Weights of a small mixture-of-experts language model, trained from scratch on English Wikipedia.
Experts: 32 experts in each of 5 layers, 128 Mish neurons an expert, 1 pick a token, a shared expert of 256 neurons.
Below are experts of layer 4 (counted from 0) of a mixture-of-experts language model. Rows are named router (the router's row for the expert), up (a neuron's input weights, with its number) and show model dimensions 0-79. Each number is 200 + 20 x the weight over its row's rms, rounded and kept within 0 to 999.
After each expert's rows: a language model's description of what the expert responds to. This comes from a sample of Wikipedia text that the model never trained on.

# expert 7
router,202,196,184,194,208,214,191,200,196,175,186,221,178,196,195,221,173,183,206,217,185,215,211,187,204,188,209,181,187,171,197,220,188,197,161,210,236,207,224,207,211,182,214,156,179,203,211,214,165,229,203,179,194,202,216,218,209,201,210,216,213,203,193,194,197,165,183,146,242,185,174,222,195,190,181,218,205,187,240,196
up0,194,188,208,184,217,199,225,220,205,168,178,186,201,236,233,166,178,196,233,193,188,212,204,208,204,250,206,208,199,186,201,202,193,195,223,178,237,213,193,233,190,184,180,209,212,192,231,207,180,196,191,203,199,237,236,214,206,192,183,204,187,210,197,210,201,208,184,170,221,205,172,160,198,202,200,208,198,179,216,196
Latinate word stems. Opening pieces of long words split mid-word, often a verb or noun stem before -tion or -ture, such as produc, struc, cul(minated), scul(p)ture.

# expert 20
router,207,170,214,169,216,186,214,195,212,190,182,196,165,212,206,244,187,210,223,181,195,213,213,229,181,272,220,202,211,187,233,175,182,184,194,215,213,223,228,228,220,227,225,186,216,189,202,221,191,206,189,158,213,206,166,210,198,187,208,188,206,212,174,201,187,205,130,188,219,163,180,211,187,211,178,218,213,211,220,184
up0,224,209,185,223,203,186,162,176,216,197,185,247,196,199,191,206,186,252,206,197,190,219,222,226,170,220,224,198,221,193,220,170,205,210,205,179,199,187,235,182,190,198,203,169,183,195,166,166,175,213,213,191,172,231,192,259,191,217,174,207,234,189,207,184,182,227,179,194,205,203,198,212,174,206,178,209,241,176,222,186
Adjectives after linking verbs. Adjectives and their endings after is, was, are, or as, in descriptive prose, such as too small, so ancient, significant, unique.

# expert 19
router,216,204,216,216,205,197,198,141,206,209,182,188,170,182,187,208,212,188,184,211,184,175,204,222,195,198,223,218,174,197,173,220,188,200,186,175,182,256,206,189,249,196,228,189,191,205,178,220,185,191,191,214,209,147,157,226,201,224,194,182,218,207,210,206,174,241,201,207,196,217,196,191,178,215,217,206,240,190,186,169
up0,212,214,181,169,208,200,173,175,206,192,194,232,184,188,209,237,193,168,199,147,187,197,211,177,218,241,198,211,179,201,183,210,172,225,199,244,177,227,198,199,195,207,183,192,216,209,184,213,177,204,209,214,169,213,208,235,191,183,228,216,222,181,207,196,201,209,220,197,212,203,176,192,194,216,189,188,201,204,215,173
Foreign name pieces. Inner pieces of non-English personal and place names, often Slavic or other European, such as Vlad(im)ir, Ott(aw)a, Ness(ov), V(arg)as.

# expert 18
router,200,231,191,187,227,173,204,169,203,202,203,199,220,208,163,222,184,220,198,168,232,194,211,207,201,196,221,224,202,190,215,164,166,191,155,161,175,216,214,226,203,190,170,186,194,170,221,188,193,193,186,202,228,177,179,191,200,219,221,165,186,200,172,199,193,174,211,218,204,172,207,196,166,224,172,188,198,178,212,214
up0,212,216,191,222,220,230,199,171,207,206,194,190,186,205,194,187,215,179,199,165,171,198,207,212,214,189,186,206,230,211,211,215,182,213,173,185,163,210,215,182,193,185,245,195,213,185,191,157,175,203,177,191,196,224,202,165,204,167,215,223,205,242,188,192,167,196,155,231,211,153,183,196,179,209,234,211,212,212,238,224
Election and statistics tables. Spaces, pipes and labels in vote and statistics tables (Total, Candidate, Date), plus the prefixes con-, dis-, del-.

# expert 10
router,216,190,204,196,204,220,235,215,209,233,191,237,208,206,218,207,191,224,215,208,197,170,209,223,173,208,215,229,205,187,212,179,187,201,160,186,203,212,204,215,214,185,209,175,214,172,179,221,184,213,188,162,225,218,208,200,209,190,207,189,215,199,193,199,190,242,158,202,242,173,171,234,185,207,208,167,221,189,189,186
up0,175,224,190,196,200,200,189,208,214,156,193,200,221,229,184,215,171,220,204,181,185,196,212,192,194,189,194,206,226,202,188,179,198,228,182,190,170,202,195,211,223,192,206,181,197,198,207,255,172,187,200,190,221,198,196,170,198,198,203,205,167,188,179,208,193,177,178,195,206,179,182,205,199,241,205,213,217,187,183,206
Taxonomy list breaks. Line breaks and dashes in taxonomic classification lists (Family, Genus, Species), plus mid-word pieces and years in lists.

# expert 1
router,236,200,213,211,229,213,186,222,202,172,175,179,220,201,209,245,187,187,220,161,202,181,208,189,216,207,198,216,216,186,195,185,160,178,237,203,206,180,217,200,196,208,224,222,178,207,181,216,164,215,170,206,218,179,190,223,205,145,208,201,211,215,215,173,201,187,219,156,178,194,201,209,182,194,165,218,206,185,228,186
up0,223,204,213,223,217,171,187,205,225,191,197,211,205,207,196,209,159,203,212,216,199,165,185,200,237,222,179,201,203,196,199,229,204,163,183,251,214,200,211,188,188,174,183,197,196,220,157,238,177,222,196,201,215,223,199,228,194,214,175,164,230,221,172,195,171,194,183,176,230,176,189,213,208,228,152,219,220,196,197,211
Counts and numerals. Numbers giving counts or quantities, often in tables or before units, such as 29 wildfires, 130 residents, 4,562 votes.

# expert 8
router,219,180,217,218,184,215,190,204,203,190,197,204,185,178,186,208,198,213,211,209,177,226,213,204,192,196,205,214,218,163,230,206,191,192,207,199,201,212,201,199,215,173,195,175,206,160,193,192,191,221,180,258,195,192,167,212,188,148,179,171,262,206,183,187,182,224,204,170,201,185,190,154,179,239,189,188,207,174,204,214
up0,236,203,197,192,189,231,215,209,194,187,203,206,163,192,233,185,178,189,190,215,170,174,213,178,201,237,208,210,166,181,237,237,199,184,185,195,202,212,214,215,191,202,210,169,182,198,184,230,185,189,215,206,172,183,218,227,210,177,229,192,190,231,171,204,197,206,185,179,211,199,182,199,187,198,240,218,193,168,215,209
Numbers in dates, tables. Digits and number words, mostly days and years in dates and figures in tables, such as February 14, 1899, fifteen.

# expert 2
router,221,190,216,223,208,228,225,196,208,231,190,198,235,219,198,203,187,225,206,205,216,181,221,214,202,237,214,211,206,183,247,191,185,201,209,191,172,225,214,214,199,217,212,180,197,183,199,196,182,237,188,229,182,185,177,200,197,197,185,199,202,209,180,183,188,194,139,199,218,174,173,212,182,213,236,153,196,157,210,201
up0,209,170,213,208,212,182,193,212,213,170,203,196,203,215,230,189,191,212,181,222,202,174,208,256,159,184,217,206,208,202,192,204,186,207,220,211,193,272,201,217,236,191,212,178,196,189,191,200,197,206,191,197,174,217,191,194,164,208,170,186,208,193,206,192,186,212,180,216,217,177,195,184,174,234,205,183,224,197,204,142
Competition and award nouns. Nouns naming competitions, awards and rounds in sports and music articles, such as Cup, final, Award, Championship, next, previous.

# expert 12
router,221,175,194,168,210,160,214,193,204,181,199,220,187,190,189,206,196,220,213,173,198,183,217,182,200,220,183,208,187,179,174,211,175,182,185,172,199,214,225,205,220,170,252,215,177,215,206,213,205,222,172,204,176,212,189,192,196,193,185,214,184,181,195,194,170,168,221,211,198,151,196,200,180,204,163,226,194,220,187,216
up0,189,198,224,216,190,197,197,148,207,222,190,166,170,173,206,206,165,213,234,186,166,194,212,176,192,215,215,225,189,192,202,153,182,203,201,201,192,180,187,178,233,198,190,186,200,197,203,230,190,214,225,174,227,207,180,186,182,213,194,177,215,194,205,197,199,214,223,194,218,186,207,182,188,213,178,248,202,208,225,198
Quotation marks, titles. Opening quotation marks and apostrophes before song, album or quoted titles, and first words inside titles like My, You, The.

# expert 25
router,200,199,216,195,217,223,184,206,213,207,211,196,235,178,178,185,185,213,201,204,200,217,200,232,163,160,224,197,172,170,245,175,180,192,179,230,215,193,202,204,223,202,192,199,193,181,192,182,177,241,171,218,189,224,221,238,204,194,229,178,207,190,207,177,190,195,177,198,176,214,190,231,188,216,196,195,207,190,214,194
up0,196,199,218,218,181,219,197,214,189,203,194,203,196,195,168,196,215,215,186,209,216,188,210,248,187,217,184,204,197,208,222,180,166,174,195,167,175,173,185,196,204,219,223,172,191,197,222,223,168,232,192,193,221,198,182,213,205,173,173,177,201,192,185,166,206,223,198,174,204,183,204,176,189,220,208,184,202,206,209,209
Table pipes, inner pieces. Table cell separators after numbers, closing quotes of titles, and mid-word pieces like symmet(r)ical, Cathed(r)al, Econ(om)ic.

# expert 31
router,202,211,187,187,214,215,206,180,220,198,175,245,202,198,200,207,212,198,230,203,171,226,224,195,145,185,205,196,211,188,211,214,175,170,229,220,216,200,236,167,206,195,187,192,200,196,192,233,186,210,195,198,180,183,165,191,189,176,204,183,208,195,169,209,204,232,198,229,212,195,217,171,166,219,209,204,232,196,194,190
up0,176,181,191,236,206,186,200,159,180,195,196,224,196,172,191,235,190,216,206,217,214,185,213,181,181,211,200,202,201,189,187,164,200,186,207,236,186,207,220,210,207,169,219,171,162,205,194,181,195,208,193,162,195,166,168,186,206,196,163,170,216,234,171,209,212,196,230,191,200,187,205,221,184,231,186,199,207,166,216,197
Personal name pieces. Common first names like John, Michael, David, and endings of name pieces mid-name, such as Marsh(all), Leid(y), Jon(es).

# expert 29
router,209,202,213,181,210,210,195,182,221,190,180,208,178,220,189,201,186,212,205,182,202,234,216,221,183,212,230,243,228,196,173,227,194,207,227,219,196,204,203,187,215,192,192,167,219,201,180,204,184,231,184,191,181,203,192,226,156,182,134,216,195,201,179,173,181,190,207,185,198,187,176,283,178,204,224,152,217,169,193,188
up0,195,189,199,210,196,178,163,221,230,208,189,193,203,179,224,196,199,256,197,219,212,181,203,194,178,180,196,205,255,166,197,192,199,209,147,152,198,226,193,186,215,176,192,198,209,176,191,195,183,176,178,172,200,196,197,217,202,208,180,198,207,188,171,213,191,252,182,229,187,170,187,186,163,226,206,193,218,169,206,187
Titles and job nouns. Job titles and role nouns before a person's name, such as President, Minister, head coach, film historian, reviewer.

# expert 3
router,195,221,181,209,198,226,204,208,218,203,188,176,206,183,227,206,177,205,218,168,237,194,205,230,165,217,203,187,184,192,193,201,183,185,173,232,185,219,206,250,209,158,187,192,231,184,211,204,195,214,171,242,209,216,202,208,242,196,188,205,226,250,205,153,196,208,169,216,231,200,218,211,184,219,183,140,214,212,226,183
up0,179,163,185,195,217,212,201,223,194,206,170,188,178,258,175,191,195,202,221,232,206,233,203,232,223,194,192,204,244,198,191,215,189,197,181,214,183,208,203,228,207,188,176,218,205,172,195,210,166,214,186,226,198,227,186,184,187,189,212,143,164,228,188,190,206,225,205,179,200,197,195,218,178,183,170,190,187,207,235,214
Quantity and partitive words. Partitive "of" after numbers or quantifiers ("some of", "700 of"), plus quantifier words like both, many, among, along, these.

# expert 16
router,216,176,200,188,215,217,209,205,206,183,175,215,195,192,197,185,192,239,209,205,221,221,221,212,188,196,214,215,209,191,204,187,181,194,194,185,228,218,198,191,218,175,173,195,214,164,209,219,177,202,186,169,213,196,180,188,201,193,191,186,189,210,197,194,184,182,208,223,202,188,197,196,188,222,134,151,213,199,204,182
up0,236,170,212,211,171,203,175,185,218,198,187,240,207,194,209,161,205,204,202,200,224,189,224,206,193,208,186,205,256,193,209,213,180,216,217,169,229,229,208,192,225,170,185,224,223,215,173,222,202,213,166,222,183,201,163,188,216,193,212,183,222,210,209,204,204,192,194,215,182,229,193,237,175,237,202,220,191,171,200,206
Biographical pronouns, auxiliaries. Subject pronouns and common words in biographies, like she, he, his, her, was, a, as in "where she earned".

# expert 0
router,211,167,182,222,206,229,186,206,219,207,201,168,185,221,206,208,192,176,189,193,228,227,246,207,209,199,220,225,216,182,225,217,169,216,195,216,199,201,219,189,232,194,176,207,200,151,189,192,189,235,179,172,209,156,180,208,176,162,210,204,187,216,199,205,201,209,203,209,226,189,200,212,159,236,163,181,213,171,218,173
up0,221,209,180,186,206,192,173,205,204,204,207,179,199,204,184,170,192,215,213,196,185,177,207,193,175,146,200,189,234,173,169,214,178,214,216,168,200,247,194,220,207,215,247,220,255,156,167,180,181,203,211,167,213,181,199,201,208,233,197,190,194,197,193,187,220,181,198,208,176,213,226,166,183,196,171,179,178,178,194,199
Prepositions after verbs. Prepositions such as in, of, from, by, on right after verbs, nouns or line breaks, like "refrained from", "designed by"; also row-initial table pipes.

# expert 5
router,215,197,199,186,213,215,191,213,210,227,194,186,189,212,212,211,194,218,216,211,240,161,220,217,179,251,220,206,208,182,204,184,194,200,153,147,216,208,215,199,212,196,199,184,230,172,166,208,175,206,187,208,209,214,197,212,252,187,209,184,213,195,178,187,189,191,163,170,209,183,202,250,174,229,210,216,213,157,215,186
up0,198,214,227,180,208,195,185,194,208,183,186,200,223,220,242,168,182,220,228,209,209,224,204,216,172,214,219,201,237,172,194,218,162,203,170,216,207,182,235,201,200,195,221,221,178,190,226,213,192,186,159,193,187,166,175,225,202,199,216,194,178,190,191,190,189,170,234,179,188,170,228,170,169,198,178,210,210,180,200,180
Word endings and table cells. Final word pieces and separators in tables, headings and list pages, such as Refer-ence, Resul-ts, pipe cells and == marks.

# expert 11
router,185,194,184,181,219,203,211,205,201,205,191,201,207,209,216,190,212,210,200,194,209,186,208,231,208,209,218,205,190,212,181,225,187,219,179,152,212,217,207,209,223,180,200,170,177,191,175,211,188,209,202,218,218,195,199,195,185,188,206,164,205,214,198,177,203,203,196,158,211,212,210,200,169,224,188,184,196,176,224,179
up0,206,196,213,228,230,206,212,181,204,188,204,176,194,163,177,181,217,204,193,176,218,177,199,236,198,194,169,225,195,191,230,193,201,183,207,231,205,198,186,209,191,249,208,189,191,167,196,223,180,201,204,218,200,212,201,189,184,200,221,199,203,190,197,176,185,235,152,205,202,188,232,224,176,232,163,188,241,232,207,199
Infobox fields and colons. Colons, years and country names in infobox and career-statistics lists, such as 1994–1995: England, Education:, United, American.

# expert 9
router,202,196,194,163,212,196,156,217,214,248,193,195,167,216,229,211,183,207,209,195,204,191,207,209,173,166,226,211,208,182,215,181,184,216,186,195,196,213,210,205,224,197,210,191,201,179,195,214,180,212,184,187,185,186,183,237,214,179,191,167,227,213,184,201,208,211,162,250,214,160,172,195,181,219,132,206,202,197,215,188
up0,193,198,214,204,210,218,216,200,215,183,171,176,187,218,206,231,204,209,218,179,205,212,203,189,210,201,202,206,208,177,211,178,171,185,182,225,216,180,195,172,215,203,182,199,221,208,190,199,184,201,191,234,221,230,159,220,239,218,206,200,209,239,199,159,216,259,156,207,223,208,183,197,189,213,178,225,190,227,208,198
Mid-word pieces, contrast words. Word-start and mid-word pieces like un-, de-, des-, probl-, plus contrast and hedge words such as rather than, without, not, but.